Experts of a small language model: vocabulary 32000, 55.6M parameters.
Below are experts of layer 16 (counted from 0) of a mixture-of-experts language model. Rows are named router (the router's row for the expert) and show model dimensions 0-31. Each number is 128 + 24 x the weight over its row's rms, rounded and kept within 0 to 255. Numbers have three digits each.
Before each expert's rows: "gets" lists some tokens that make up at least twice as much of what it gets as of all text. This comes from a sample of Wikipedia text that the model never trained on. Tokens count by the router's weight.

# expert 15
gets: " |", ":", " (", "N", " /", "aged"
router:112141137082124141122148097088147135148136154132127138133134163104110063133143155141114137170139

# expert 16
gets: "-", ":", " •", " UTC", " zone", " Country"
router:149120171138142169154143072177140171166117123127148140129150111091155157157139135119114093114138

# expert 26
gets: "\n", " |", "==", "===", " ==", " ="
router:126112147134118159175120115136139113079135156102207126130106143147144113129143142141151100143133

# expert 27
gets: " of", " to", " in", " for", " at", " with"
router:146107143165147113131135151133133153113134148158123144163153138127145126144107097140106188110168

# expert 10
gets: "'", "\n", "-", "|", "=", "=="
router:089100121191137188175151128128143167117095096139111147156104105109157135133155105141131131144157

# expert 7
gets: " the", " in", " and", " a", "|", " on"
router:107081124131158144115141115105145131135139138133131162116106192116090137147128110146103169106122

# expert 30
gets: " |", " 0", " 1", "|", " 2", ";"
router:143089113148152134131132129103113166144132117084159077109141118101160113152148115173137085154144

# expert 3
gets: " |", " in", "|", ":", " on", " by"
router:100126123116101138127169136115167159111146133147131140128136129125097145155141096140094120141138

# expert 21
gets: "\n", ".", "==", " in", "===", " In"
router:147087125109182113114101178095173136127140193100147099121129154151125120140114105107113129155110

# expert 23
gets: " the", " a", " of", " in", " The", " for"
router:154137128129156159136107093138171090154141162152111133140098150144158130133113082103093121116126

# expert 24
gets: ".", ").", "\".", " Cup", " League", ".\""
router:114096142150106110132086136115152125132143128113089120167137117134120157143171147168084149129132

# expert 29
gets: ",", "-", " of", ":", "|", " by"
router:127162107104121153110183126110164117145123125162132122139140111126096193089102146136150091133164